config = dict(
    n_layer=12,
    d_model=160,
    activation='squared_relu',
    moe_layers=[0, 1, 2, 3, 4, 5, 6, 7, 8, 9, 10, 11],
    n_empty_slots=5,
    router_score='softmax',
    balance_bias=False,
    vocab_size=7648,
    optimizer='soap_variant',
    beta2=0.99,
    steps=3815,
)
Below are experts of layer 6 (counted from 0) of a mixture-of-experts language model. Rows are named router (the router's row for the expert), up (a neuron's input weights, with its number) and show model dimensions 0-159. Each number is 128 + 32 x the weight over its row's rms, rounded and kept within 0 to 255.
After each expert's rows: "comes after" lists some tokens at least twice as common just before its tokens as in all text. This comes from a sample of Wikipedia text that the model never trained on. Tokens count by the router's weight.

# expert 3
router [137 155 126 106 101  86 129  94 133  54  88 114  95 187 106 148 162  97 118 166 161 141  85 171 165 151 109 107 151  97 111 155 166 174  99  82  88 148  77 164 120 105 156 107 123  71 192 138  85  96 151 124 125 122  97  96 107 140 176 146 143 115 162 145 164 166 180 139 124 181 167  82 165 164 109  82 170 172  88 133 155 166 171 162  88 115 143 100 176 121 108 146 149 149 115 115 169 147 169 137 137  95 112 109 132 135 123  93 173 115 102 124  77 163 174 121 112  98 164 156 107 111  93  70  93  72 161  94 126 127 112  91 185 157 172 112 103 100  87 161  95  92 148 152 160  99  88 135  89 174 161 172 113  75 160 136 101 142  77 161]
up0 [156 134 111  85 140 138 140 115 167 119 143  56 113 143  85  95 207 127 169 151 150 133 118 158 112 127 152 141  77 120  73 145 144 121 160 214 119 108 152 128 155 132 146 155  90 115 200 139 153  94  70 131 114 116 136 146  91 114 137 179 172 155 116 126 160 140 178 149 128 173  99  68 152 172  92 105 164  87 141 127 114 141 120 127 145 162 125 146 105 107 209 141 130 151  89 182 116 173 156 145  87 182 135 119 114 190  54 120 134 135  60 138 179 109 125 119 125 104  87  99 124 107 121  65  97  85 164  71 172 134 118 152 133  67  70 148 145 124  89 141 124 161 107 127 131 146  79  97 133 116 151 159 156  61 123 143  77 104 106 137]
up1 [ 92 125 161  87 109 125 114 137 114 139  74 149  55 153 143 152  96  75 103 111 173 118 110 165 139 147 159 174 158  77  25 120 145 112  90  54 148 148 136 179  97 110 129 114  76  96  75 153 132  89 116 137 140 177 170  68 134 130 137 117 115 146 158 123 143 183 103 151 150 100 150 165 133 115 100 108 144  86 117 139 172  88  89 174  44 180 117  91 130  99  95 142 101 113  60  91 154 175 143 106  86  81 151 184 108 137 142 150 126 122 146 122 150 118 199 103 143 111 165 117 195 118  71 104 119 126 148 151 105 123 142 134 111 141 106 133 132 147  78 113 104 172  96 144  83 115 155 134 185 108 138 131 147 127 106 146 165  61 131 118]
up2 [ 90 147 137 141 119 137 125  34 105 113 160  87 157 130  60 158 123 148  84 164 129 130 106  76 138 146  45 145 111  98 109 109  81 157  51 140 174 162  65 129 150 115 135  81  85 132  92  88 113 120 122 107  87 116 171 142 146  95 138 189 118 114 147 157 154 103 120 123  88 150 151 151 133 132 128 127 114  90 233 210 179 164 145 119  60 122 115 127 139 127  82 117 109 153 116  57 147 160  87 134 142 170  62 164 146 131 138 114 126  98  77 145 161 155 186  84  96 143 118 125 123  98  98 113 147 163 134 127  86  44 104 187  98 153 142 116 110 132 127 149 136 126 144 133 154 132 131 149 142 129  96 124  87 130 137 174 136 121 132 129]
up3 [165 146 155 162 125  70 118 127 138 142  55 111  99 167 141 106 193 147 115 122 168 139 110 119 160 131 108 156 144 161 105 140  94 147 114 105 205 140 127 170 177 209 147 139  72  87 124 120  90  93 108 122 110 145 128 151 155  65 125 150 165 132 137  92 116 150 141 142 143 119 109 100 174 119  80 127 108  93 119 114  79 114 143 130 117  95 104 151 193 119  85 168 139 150 158 137  77 151 155 130 134 132 144  76 138 143 132  99  98 125  98 103 131 131  81 149 145  92 151 165 163 138 159 137 107  84  98 161 141  90  44 147  83 130 153  88  83 132 100 113 133 125 208  95 109 154 132  67  72 131 157 176 172  22 141 146 157 159 145 181]
up4 [154 169  84 107 107 153 132  78 103 120 173  56  60 122 112 155 159  85  91 104 115 166 181 181 117 103 134 120 125 127 146  90 110 179 156 105  87 135 114 137 130 159 168  68 116 108 119 155  77 177 122 108 126 113 150 110 121  91 159 122 127 130 159 111 124 124 143 155 151  84 119  88 171 161 174 157 145 164 126 124  93 170 130 125 136 199 183 123 182 118  92  93 132 145  84 158 158 141 175 157 130 117  94 114 214 108 124  93  75  91  99 162 141  90  90  79 123  35 157  93 112  87  77  94 123  88 103 119 132 148 179 121 126 131  95  64 165 162  81 127 123 113 168 152 134 139 104 115 144 107  67 142 101  82 144 108 167 132 136 140]
up5 [190 133 108 112  53 118 194  67  62  90  88 148 147  90 122 125 175 152 147 162 171 156  78 104 138 142 172 188 115 161 133 114 140 142  26  96  90 161 146 122  80  86 101 153 141 139 130  86 122 127 159  76  93 100 164 147 121  84 201 114 126 133 158 160 156 135 168 104  78 123 115 142 128 114 164  58  94 110  61  94 126 109 157 182 100  94 115 107 154 149 131 126 125 161 136  86 100 183  98 142 131 137 186 125 144 110 147 147 122 136 157 205 148 127 124  99 108  88 131 142 126 184 121  85 124 142 108 153 107  91 144  75 142 127 142 161  95 108  63  89 159 120 105 140 129  83 110 117 148 109 160 121 105 164 136 128 157 132 126 159]
comes after: " of", ".", "–", " the", " as", " is"

# expert 22
router [164 177 137 110 102 107 154  60 166 113 122 127 119 179  72 135 144  75  95 156 147 171  86 186 128 171  87 113 169  94  84 144 162 174  79 126  84 151  95 150 149  79 118  91 117  90 115 146  98  66 164  93 114  78  95  62 130 141 146 128 133 132 183 183 131 155 160 151 107 156 135  76 167 116 134 104 119 183 101 167 172 147 168 167  96  80 165 138 147  70 117 135 157 134 149 131 171 124 189 178 141 132 116 127 155 107 159  87 143 115 110 156 129 140 134 118 101  54 206 185  69 154 102 105  93 111 154 112 145 109 144 109 161 177 179 113 123 117  89 145 121  74 162 158 139 115 136 150 106 154 144 151 105 107 138 115 133 121 103 154]
up1 [ 61 111  60 130 150 141 133 101 162 155 100 119 154 156 185 114 141 138 129  57 131 169 102 182 118 168 148 142  83 185  70 146 104 116 101 153 136 110 105  86 110  79 151 133  95 134 186 191  64  88  98 148 113 103 147 142 176 135 130 131 160  91 156 110  94 143 137 124 174 150 102 145 130 171  93 122 143 142  81 119 146 100 106 150 171 172 100 160 114 136 105 159 107 100 113 108 114 180 117  95 185 102 130  90 151 166 208  99 119 105 104 163  91 114 139 116  67 109  92 104 178 140 155  84 149 123 108 163 123 152 133 147  99 122 108 160  85 157 159 146  87 214 135 187 146 146 164 144 162 145 147 127 128 119 218 165 136 116 106 131]
up2 [104 160  86 184 107 136 106 138 118 140 144 146 171 113 108 126  95 111 121 147 136 139  69 166 111 182 104 158 126 112 127 114 132 151  94  44  80 167 175 126 123 120 102 100 157 130  94 155 157 148 127 160 126 140 154 124 118 125 109 139 108 117 196 128 161 181 127 101 109 127 129 146 119 129 132 131 111 130 104  30 111 163 142 131 103 136  78 132  62 148 126 128 147 124  56 137 136 126 153 184 149 153 106  90 123 167 148  71 141  58 148 160 122 110 113 153 101 167  92 200  16 106  73  96  88 175 184 116  51 111 139 168 103 112 118  90 140 107 127  93 101 154  92 149 190 144 142 137 103 106 134 154  93 152  93 150 173 118 108 169]
up3 [ 98 131 117  57 138 135 109 155  60 139 158 100 145 124 181 123 159 113 148 111 133 144 107 119 152 162 168 103  72 164 104 123 116  52 114  94 179 189 112 145 170 133 102 114 147 134 139 123 102 185  81  84  56  48  93 133  24 112 141  66 154 129 144  80 174 148 110 168 229 162 116  95 157 109 108 183 134 124 134 158  93 152 106 156 170 132 208 139 151 133 161 120 129 148 168  97 148 120 135 124 192 145 138 127 173 117 131 117  97 148 157 155 132 132 135  95 135 109 145 122  87  89  91 129 104 184 181 156 102 118 128 126 154 149 139 109 117 117  63 106 110 125 160 156 125 107 114 100 125 113 132 138  72 136 153 111 138 134 111 132]
up4 [ 78 124 100 170 147 112  95 161 132 164  86 126 184 130 135 112 105 122 153 100 115 132 159  93 125 132 111  89 119 115  62 174 160 143 117 141  66 157  96  36 100  74  68 164 117 193 129 133 108  74  80 141 122 169 187  74 163 167 123 139 100 114 167 136  90 170 140 125 150 157 162  94 135  95 159 147  82 183 107 155  87 118 182 138 177  57 136 153 118  81 137 130 141 149 132 131 194  85 112 126 160  98 131 156 122 115 135  42 117 135 172  90 154 136 153  71 141 192 183 115 127  89 118 110 149 116 132 104 116 176 111 102 129 150 171 111 109  92  91 136 172 130 144 104 111  99 123 157 154 115 134 152 132 125 178 148 139 112 140  78]
up5 [100 135 126 114  60 137 143 110 175 133 171 110 147 116 117 180 185 142 124 123 108 116 114 175 102 123 158 151 104  87 123 157 101 142  83  82 101 108 141 146 141 127  97  91  56  78  83 134 111 146  59 102  60 170 134  41  82 149 138 195 159 136 129 116 115 120  84 121  90 115 138 131 140 101 130 149 118 181  57 130 170 133 127 170 145 127 143 147 182 146 122 150 103 146 182 127 128 124 209 141 152 188 140  67 130 113  84  79  79  93 179 139 115 115 127 133 141 153 123 122  75 205 171 149 113 110 112 101 104 133 137  65 153 122 153 129  97 152 154 185 136 120 103 144 130 121 130 149 108 183 178 105 121 103 172 146 119 153  73 131]
up6 [112 134 203 130  86  91 194  83 155  78 166 103 149 139 158 161 107 109 103  97  66 140  85 150 150 105  87 174  98  62 101 103 171 110  88  84  81 118  51 146 135 155 127 103 180  91 127 127 105 130 134 126 131 147 138 154 193 155 105  95 107 141 183 238 119 119 135 109  69  75 118 113 132 160 133 125 135 130 182  92  97 133  88 138 145 116 167 134  77 122  99 120 110 117 105 109 120 141 127 127 188  81 141 162 136 106 101  86 106 150 138  68 151 135 145  81  95 140 140 163 112 103 132 134 149 118 143 135 206 112 153 110 166 188 162 142 108  83 142 166 132 157 151 186 136 138 124 156 123 138 152  74 109  94 105 116 152 108 136 172]
comes after: "″W", ",", "″E", "|", " a", " and"

# expert 15
router [140 156 122 108  98  87 126  98 130  60  92 106 102 186 107 150 160  97 119 171 157 138  81 176 170 154 117 107 148  99 115 161 162 179 102  85 101 149  76 160 119  98 153 106 124  72 192 138  90  96 150 132 121 124  98  93 109 139 177 146 147 117 164 142 164 168 183 145 123 178 175  88 165 166 108  83 167 178  88 138 157 170 173 162  90 114 139 106 188 126 107 144 147 150 117 111 177 148 172 140 140 112 109 116 137 131 126  92 177 110 108 129  81 158 175 128 113 101 169 157 100 119  92  69  99  79 169  97 131 126 116  93 188 157 171 113 105 109  87 164  95  94 146 152 163  98  86 137  93 177 158 172 113  74 161 136 103 150  78 159]
up1 [167 113 124 188 150 138 107 115 152 117 138 143  82 169 135 150 114  65 130 139 134 132 154 133 116 142 139 124 122  99 189 129 114 108 106 160  83 139 135 124 117 127 125  63 149 114 142 132 129 116 140  63  71 110  92 134 126 144 173 202 133 177 158 168 175 189  63 139  45 125 134  84  99 158 125 114  43 125 138 174 104 112 106 107 149 139 132  50 118 153 142 112 137 196 124  90 143 168 158 145  98 151 114 171 138 138 171 131 100 146 125 181 151 106 128 100 109 145  94  84 147 121  66 122  85 123 184 163 159 120  80  89 104 180 126 147 143 144  82 146  99 140  88 168 151 109 177  85 120 114 122  75 198 103 176 118  98 139 129 179]
up2 [148 191 120 141  87 104 205 122 181 116 136 109 110 172 153 153 145 140 113 140 122 172 140 170 124 125 117 198  68 131  79 110 104 127  93 135  80  83 115  98 104 136 148 153 158  73 152 142 129 115 146 111 116 115 126  99  75 183 139 111 123 152 145 101 136 151  72 179 208  99 130 150 167 162  82 116 136 125 143 129 145 114 163 162 168  99 107 105 147 116 106 143 157 115 170 129  88 132 134 221 155  84 138 101 121 125 187  26 149  81 151 105 115 151  81 150 123  81  93 112  73 105 114 102  74 136 134 155 167 115 115 117 165 169  72 112  88 108 189 134 102 132 137 110 122  86 112 108 105 159 143 163 136 142  90  73 115  98 167 140]
up3 [106 122  75 106 176 124 172 134 142  87  78 155 194 167 121 102 122 162  72 123 134 126 139 127 131 167 127 105 148 153  79 177  93 173 118 111 132 149 134 115  95 134  99 145  77 107  67  93  85 167  55 126 165 103 123 117 176 162 144 121 106 137 117  83 162 163 173 143 143 132 127 111 180 112  97 150  67 126 118 148 100 140 151 160 175 176 114 150 118 133 147 147 124 154 156 106 167  85 115 120 146  82  63 151 145 135 122 160 161 126 122  94 137 127 186 107 127  73 122 160  90 129 107 112 103  62 129 138 104 129 114 106 121 131 136 129  54 142 145 152  25  83 131 160 138 110  98  66 176 130 180  80 209  78 131 103 166 116 129 148]
up4 [109 110  98  95 154 141  55 102 128 145 132 117 182 155 161 111 109 112 143  79 111 155  88 170 113 142 119  74 138 130 109 113 103 142 152 114  97 119  89 143 165 105  51 182 104  89 190 142 178 135 110 151 165 102  99 114 100 164 102  63 114  74 207 143 153 144  99 123 125 107 102 101 155 113 169 118 126 156 109 171 168 210 100 110 124 150 102 123 125 132  94 179 140 109 146 100 131 177 133 198 124  94 170  51 212 103  76 120  88  95 110 127 111 110 147 150 123  49 140 146 141  91 179 130 132 121 136 132 176 135 122  84  89 161 127 113 137 123 144 137 140  97 120 124 155  95 111 133 123 134 204 113 142 114 192 101 148 133 123  77]
up5 [109 138 111  94 115  98  78 138  88 131 117 143  51 156 132  80 135 203 170 184  95 148  91  86 166 185 156 120 151 170 101 181 125 125  74 139  65  78 158  67 137 119 139 184 133 134 155 159  79 112 135 120  94 128 101  98 139 152 149 173 133 142 108 158 137 146 125 114 128 153 169  85 153 132  89 121 117 114  91 106 139 149 150 198  92 105 146 133 110  95 185 160 157 181 137  99 161 186 153 126 150  98 165 107 156 144 201 154 151  91  91  87 150 106 103  52 108 106 156 135  81 147 134 151 101 120 158 155 184  83 108  78 127 139 161 101 154 168 117 142 118 147 156 128  99 129 149  93 109  79 134 150 101 180 147 125 155 188  97 130]
up6 [129 124 139  35 142 153 118  65 127  94  92 115  79 156 118 106 132 146 171 164 140 142 100 132 114  90 114 153 206 115 112 158 110  99 124  65 178 189 133 119 168 155 173  44 117 151 107  95 155 198 104 154  93  88  83 130 102 140 104 131 202 130 122 144 119 180 153 136 114 105 160 163 131 197 141 130  94 141 154 120 133 149 171 127 156  84  84 130 120 140 132 112 138 134  81 127 149 163 175 130 146 134 129  93 122 202 124 153 146 128 115  79 156 178 133 140  61 107 108 114 122 150 134  49 140 113 117 106 122 128 117  95 152 160 159  97 158 124  72  99 125 118 181  90 106 129 157  57 125 132 208 150  81 134 119 119 110 114 149 129]
comes after: " |", "born", "–", "|", " of", ")\n"

# expert 27
router [159 137 119 135 114 136 122  88 140 113 122  93  61 179  82 134 131 151 123 147 116 147 117 156 131 151 103 141 143 131 104 139 118 148 112 101 137 143  91 151  81 137 111 135 124  91 153 142  99 100 161 123  87 124 109  93 100 139 132 151 141 122 161 117 169 161 208 189  82 128 168  85 173 151  93  56 177 145  67 128 166 157 163 189  81 112 194 111 192  83  76 142 164 172 108  94 143 137 181 173 164  75 131  92 119  90 154 127 158 117 139 122  89 152 133 119  70  81 169 127 105 148 118 109 117 140 133  86 101 110 115 104 152 174 143 159 135 139 104 142  57 124 160 172 174  65 123 132 113 189 143 156  43  87 156 105  98 148 121 172]
up1 [117  87  68 142 129 130 157 180 115 139 107  94 142 154 126 127 143  96 164  70 105 185 112 161 103  65 144 108 176 174 132 144 133 162 146 145 131 198 116 132  62 151 138 126 127  84 101 130 114 176 156 109 167 196  85 101 161 149 107 189 143 111 170  71 166 134  92 145 149 100 179 172 105 148 191  86 116 110  91 198 129 156 116 152 162 154 130  73 142  84  92 146  64 117 100 125 100 151 133 109 137 129 148  68 162  91 172 140 191  70 129 155 147  99 118 129 181  83 184 113 128 136 129  94 135 154 183  76 132  68 141 174 168 126 118 105  92 150 133 135 142 122 171 128 154 147 120 107 134 140  78 107 112  93  99 107 124 135 120 146]
up2 [ 74 126 158 146  92 109 160 124 123  99  79  43 141 146 156 129 123 109 149 122 151 126 178 129  79 160  65  66 121 113 171 114 120  98 128 104 123 100 132 120 112 149  91  85 116  89 133 115 184 123 171 168 118 202 126 131 108 142 106 110 136 111 133 189  80 140  92  86  72 139 158  99 167 117 142 136 154 111 168  88 151 145 177 162 205  85 149 126 137 185  99 116 115  78 139 130 174 110 183 116 103 170 158 118 149 125 166  93 136 172 165  65  77  88 118  82 151 125 117 114  75 145 130 155 122  93 165  97 171 141 122  88 112 140 131 121 108 163 142 109 135 142  93 123  97  91 155  48 109 147  99 184 146 143 180 124 169 146  81  84]
up3 [101 120 101 132 137 153  88 172  90 157 116 102 139 133 145 178 122 128 128 118 120 111 105 118 102 114 106 150 161 168  84 149 119 106 154 116 135 133 162 101 115 126 101 108 209 145 140 174 122 125 154 133 145  84 161  65 162  70 190 117 220 147 137  83 117 122  99 112 159 146 164 146 135 156 156 121 160 122 117 143 140 176 137  96 179 141 101  95 170  92  85  42 116 177  90 120 127 197 158 139 169  85  99 142  97 116 113 120 161 122  90 114 111 148  97 136  79 175  83 115 190 199  32 151 134  98 141 140 139 119 124 101 117 139 116 116 148 121  67  94 130 146 117 109 168  37 148 110 118 168 168 150 103 187 116 149 155 138 105 148]
up4 [151 176 120 150 130 115  76 152 150  93 149 126  82 168 131  94  56 113  80  98 130 153  74 122 121 117  96 165 122 176  67  82 123 131 122 101  53 153 103 192 137  98 124  65 124  97 115 109 147 151 118 136  84 106 122 123 136 106  74  88 123 116 168 125 143 110 168 106 180 136 176  60  72  96 167 122 138 141 141 107 136 142 160 147 103 159 161 121 134 145 123 164 120 121 127 106 112 106 110 113 132  75 135 124 109 137 168 132 170 117 107 118  67 161 127 199  99 110 174 105 140 142 186 142 116 100 103 155 122 134 172 126 210 140 163 211 167 117 143 180 153 187 150 124 124 121  96 119 111 173 166 182  94 118 138 167 145 166 172  68]
up5 [140 109 133 133 124  88  91 143 110  83 134  68 136 164 153 212 130 197  49  67 187 141 128 117 143 159 146 158 140 134 177 131 181 113 130 199 118 143 131 146 135 139 113  99  91 146 104 135 107 141 130 129 105  85 122 110  90 103  97 174 188 161 112 119 134 151 107 198 103 138 114  64 103 199 129  52 112 169 103 186 133 138 120 175 136 134 154 187 184  98 180 172 112 132 106 104 161 141 107 124 118  87 108 133 100 126 135 128 193 128 111  95 136  75  96 110 114 128 140 160 148 100 169 144 122 139  63 125 129  82  86 130 104 157 147 150  90 139 100 133 122  64 124 136 150 119 112 139 187 185 133 130 132 124 170  83 138 157 165  99]
up6 [168  95 146 142 142 134 161  91  98 129 123 143  66 105 148 112  80 102 118 188 158 104 137 129 113 196  98 104  97 115 177 211 109 114 122 163 116 177 153 122 158 145 153 103 157 148 164 145 142 139  90 109 128 142 141  42 167 131 162 139 148 165 172 182 148 156 140 130 109 198 108 133 153 149 137  85 157 130 114  94 179 168 144 210 151 122  98  92 134 102 182  99 148 135 134 146 159 123 125  87 111 150  67 116 138 107  99 178 116 121 171 137 149 126 152 108 155 127  97 138  61 167 150  96 148 138 146 102 148 134 124 133 118 157 142 145 157 145  93 145 145 131 225 110 112 163 136 126 164 154 201 150  52  98 105  85  97  83 143  62]
comes after: "-", "°", "′", "|", ":", "\n\n"

# expert 20
router [144 140 119 102  63 116 134  97 116  72 113  96 105 153 114 184 166  99 100 151 141 159  72 148 171 154  95  99 134  88  98 154 154 142 104 103  88 168  65 132 101 126 131 129 105 131 119 158  69 102 155 131  99 116 103  95 133 130 173 168 158 130 172 166 133 153 153 135 116 138 150  62 141 146 131 102 185 177  51 147 154 171 209 189  78 103 135 123 132  98 128 144 164 143 110 107 166 131 167 142 188 131 139 122 143  84 180  58 142  99 117 143 124 153 171 142  77 115 140 148  57 137  96  92 114 101 184  97 149 130  99 124 150 158 164  89 106 115 106 170 108  62 160 170 157  90 116 117  97 179 144 172  65 125 141 137 133 119 102 143]
up1 [ 83  95 142 179  82 149 153 105 107 149  94 100 107 154  60  94 105 158 177 113 186 126  81 129 141 205 133 147 164 104 202 127 127 140 152 117  91 113 137 201 124 141 134  75 121 137  77 129 138 104 180 142 121 156 102 104 109 148 135 120  69 141  78 124 123 141  98 120 152 131 118 122 174 117 102 110 104 154  92 118 185 144 157 104 130 146 178  73  78 105 155 143 119 129  89 157 139 118 134 101  87 191  86  96  94  80 146 158 126 128 108 115 149 205 106 137  90 127 176 174 138 159 110  99 167 162 113 105 198 109  92 115 104 182 107 119 166 114 143 131  79  91 205 145 152 170 123  85 137  63 130 131 104 132  93 116  85 148 161 105]
up2 [ 97  78 119 114 106 151 159 178 168 120 181  94 138  53 118 143 144 181 122 169 124  99 108  92 110 134  93  66  57 126 155 117 186 168 104 132 135 129  75 143  87 126 121 167 150 120 117 189 142 113  83 191  38 116 100 123  97  80 175  94 107 171  83 154 138 151 153 143 139 119 127 148 121 157 117 142 106 154 119 159 163 110  96 167 148 119 185 203 156 210 106 155 144 116 123 113 131 195 118 124  58  86 159 159 114  86 183 107 118 152 132  92 137 120 120 145  88 131 129 141 118 107 134 190 124 153 135 108 153  94 116 165 139 176 142 126 110 146 106 124 128 115 151 106 116 101 155 151 102 173 170 205 118  94 156 168 114 137 134 122]
up3 [170 150 143 152 128  90 103  99 127 154 109 195  89 155 135 114 156 175 232 138 107 122 145  96 157 119 158 124  66 104  95 163  98  77 117 127  61 100 129 171 118  91  86 145  90  84 130 146  81 108 131 101 222 177 107 124 180 104 151 137 101 176 151 150 124 165 127 130 126 125 128 100 127  62  51 143 131 163  85 164 132  94 144 169 145 162 161 135  85 144 127 179 122 158  99 152 145 137 154 123 104  73 130 124 140 119 196 155 143 200 126 139 121  86 107 148 113 134 161 148 146 128  94 134 103  84 189 108 140 104 116 148 111 139 185 189 144 103 143 130 105  96 178  99  86 128 102  70 122 134 150 165 166 145 109 148 118 151 140  96]
up4 [128 107 106 113 141  89  69  75  83  63 119 116 153 126 165 107 105  74 118 113 151 131 196 109 110  29 161 155  97 118 155 128 135 159 112  81 111 153 163 140  79  96 175 122 113 147 136 159 142 158  60 110  88 133 159 118 153 123 160 153 153 161  99 194 175 159 142  97 109 126 110 111 120 117 112 117  86 103 134 108 122  92 144 159  95 112  59 125 124 138 157 167  98 154 106  91 130 180 173 103 120 158 139 152 144  74 186 138 123  96 146 152  72  76 157 144  88 128  99 141 126  81 185  94 170 127 159 120 154 174  92 123 174 146 121 162  88 134  87 157 146 166 198 138 140 214 118 159 129 119 167 122 135 135  99 111 121 161 169  90]
up5 [179 110  81 118  96 147 141 140  90 105 126  58 151  85 106  48 140 124 140 105 113 187  97 131 185 110 148  95 153 152  93 179 130 129  88  55 119 123 100 114 132 115 124 142 158 123 148 180  66 211 105 173 124  82  93 161 126 105 130 150 177 127 155 104 159 143 130 101 127 129  95 106 132 109  61 130 162 172 175 173 127 199 165  93 123 134 124 127 121 144 127 173 100 168 118 105 169  93 120 103 101 148 218 113 127 102 174  55  80  98 148 127  82  99 162 131 104 192 135 110  99 155  87 153 113 148 112 177 109 148  83 130 150 119 123 161 114 137 115 144 151  95 131 153 116 108  82 155 120  98 137 145  95 129 137  50 102 144 133 134]
up6 [150 124 140  76 118 178 122 111 174 116 120 165 140 158 127 132 194 123 117 102 101 132 164 157  28 187 154 137 149  74 127 157  84 139 131  95  97 169  90 122  99 132  99 151 114 143 173 102 149 170  68 130 112 171  96  72 163 127 141 151  56 136 110 183 149  89  86 161  76  94 114 145 105 155 146  98 144 111 115 108 227 206  97 135  90  94 148 162 125 135 158 172 103 117 164 190 144 102 126 213 144 144  92  46 133 102 176 148 104 130 110 152 122 121  94 146 105 119 130 139  75 104 162 110 132 119 129 124  89 140 140 170 135 140 132 153 135 127 145 130 147 168 131 126 161  89 127 128 123 132 138 195 112 152 161  95 106  97  94 135]
comes after: " ", " |", " (", "–", " a", ";"

# expert 37
router [166 133 143  94 134  90 112 108 134  85  95  88 107 161 129 156 163 119  89 119 110 145  67 159 137 129  88 168 159  96 108 127 146 135 101  94  87 160 105 126  75 114 148 128 121  84 146 165  83 112 188  85 127 119 110 106 145 130 141 141 155 111 179 146 162 162 200 152  72 149 153 140 158 152 109  94 171 175  74 134 105 156 147 150  90  98 136 151 174 125  87 143 153 190  80 120 178 155 146 188 129 110 132 131 152 102 179 104 201 106  91 136 119 140 149 110  94 105 173 173  97 119  98 100  99 126 153 112 140 101 118  93 201 177 145 105  77  70 120 163 116  67 156 167 168 108 105 168 113 205 164 145 103  80 138 135 118 159  87 168]
up1 [129 161 138 138  89 118 143 124 140  45 108  95 135 117 161 162 113 114 130 156 106 117  81 172 125 143  91 116 110  81 103 113 106 146 109 101 116  93 144  44 151 105 144 143 149 130 125 128  78 139  95 163 131 156  93 176 127 121 118 135 160 194 108 107 200 190 162 102 112 146 143 150  96 119 113 113 138 146  71  99 128 105 136 191  94  72  66  92 146 144 152 157  77 169 132 155  56 101 169  97 138 106  88 118 191 118 152 110 157 142 178 133  65 168 163 132 112 123 116 116  62  74 189 134 109 178  98 130 130  87 121 163 163 157 154 109 133  96 114 112 124 116 155 148  86 177 105 193 116 210 148 114 121 125 124  98 140 138  76 145]
up2 [101 136 115 248 159 121 143 104 145  82 119  66 101 118 162 110 128  90  99 101 151 142 163 172 156 183 104 155 126 203  72 125 153  99 142 106 138 101 135 133 116 127 127 166 128 106 120 128  73 103  90  95 133 111 121 181 120 169 137 122 140 128 127 168 175 146 120 186 177 133 135 145 135 130 179  55 108 112 176 184  17 115 106 107  69  84 146 131 111 143 107  89  85 107 127 101 145 135 157 119 131  83 128 149 108 115 116  97 152 155 160 111 134 150 137 119  95 135 151 153 134 180  76 123 112 161  88 113 106 167 133 115 138 153 142 123 132 134 152 120 143  62  66 108 184 138 121  67 138 105 152 152 134 128 110 122  97 127  53 187]
up3 [ 49 149 138 170 113 101  75 126 108 135 161 136 114 182 110 130 139  90 162 135 210 130 184 121  89 125 148 155  83 101 141 139 125 174 124  73 108 104 177  88 157 164 109 117 116 142 109 103 135 118 128 167 106 129 165  92 124  95 126  88 145  90 148 151 173 218 119 127  95 160 128 134  78 135 133  91  91 181 150 124 150 113 102 193 114 198 173 145 144 124 157 118 120 126 122 151 184 193  95 167 112 124 124 106 163  72 181 156 126 134  73 206 128 111 135 110 107 135 136 113 140  99 155  92 142 129 150 139  84  83  81 135 153 106  97 125  96 136 110 105 136 168  68  91 173  76 123 108  70 168 108 150 163 145 152 138  64 145 140 111]
up4 [102 162 176 143 152 127 142 167 134  99 129  58 118  84 169 126 182  98  95  94 186  69 148 103 145 107  90 111 104 134  91 149 125 162  69  86 102 119 136  95  69  98  91 122 155 117 148 155 184  89 147  96 112 159 120  97 142 106 129 117 195 110 147 104  91 112 130 178 163 108 138 130 123 146 138  82 153 164 134  95 132  65  98 111 102 137 115 176  99 129 106 171 173 125 162 149 127 190 137 140 152 105 163 147 134 122 138 136 125 173 130 117 169  97 192 105 194  72 159 103 122 173  91 174 106 140  98 159 137 222 141 109 144 144 156  81  74  80 154 182 141 162 176 126 111 101 161 120 111 103 131 111 156 126 117 160 144  84 155 192]
up5 [117  55  90  80 137 165 146 149 151 104  91 146 156 138  69 198 147 123 111 149 131 100 130 116 132 162 138 161 190 168 119 149 111 149 102 127 135 114 186 163  75 157 114 161 171 113 126 128 126 167 200 103 101 112 151 127 111 114  84 216 135  85 148 147  72 169 169 110  68 196 152 138 117 157 163 130 135 134 111 144 151 158  76 142 137  83 184 147 138 104 112  78 122 180 114 139 128 115 150  78 186  89 109 163 144 141 134 165 183 202  77 173 155 147 149 138 127  92 162  81 111 104 132  99 105 133 112 157 135 156 137 108 171 107 153 123  71 120 141 149 112  97 129 110 117 142 163 131 132 120 144 107 107 117  60 129  67  83 163 169]
up6 [119 135  98 128 118  88 140  78 121 150 173 177 123 107 153 167 157  95 145 146 119 151 148 128  50 157 140 147 110  70 123  62  43  53 150  99 139 176 123  60 114 104 129 137 118  85 130 135  56 115 117  98 170 102 156 145 185 140 176 136 115 120 133 176 151 117 124 103 103 140 123 104 148 161 142 142 160  64 105 137 169  96 138 150 130  71  99 157 137  97 152 103 131 159 149 115 158 140 144 116 142 144 108 125 113 126 184 190  79 171  84 149 100 104 138 118 133 152 161 162 140 122 162 131 107 190 102 189 116 163  94  93 108 157  76 147 112 141 161 139 133 116 193 103  67  91  72 123 170 112 163 187 122 105 112 158 105  96 135  72]
comes after: " the", " of", " United", " in", "|", " World"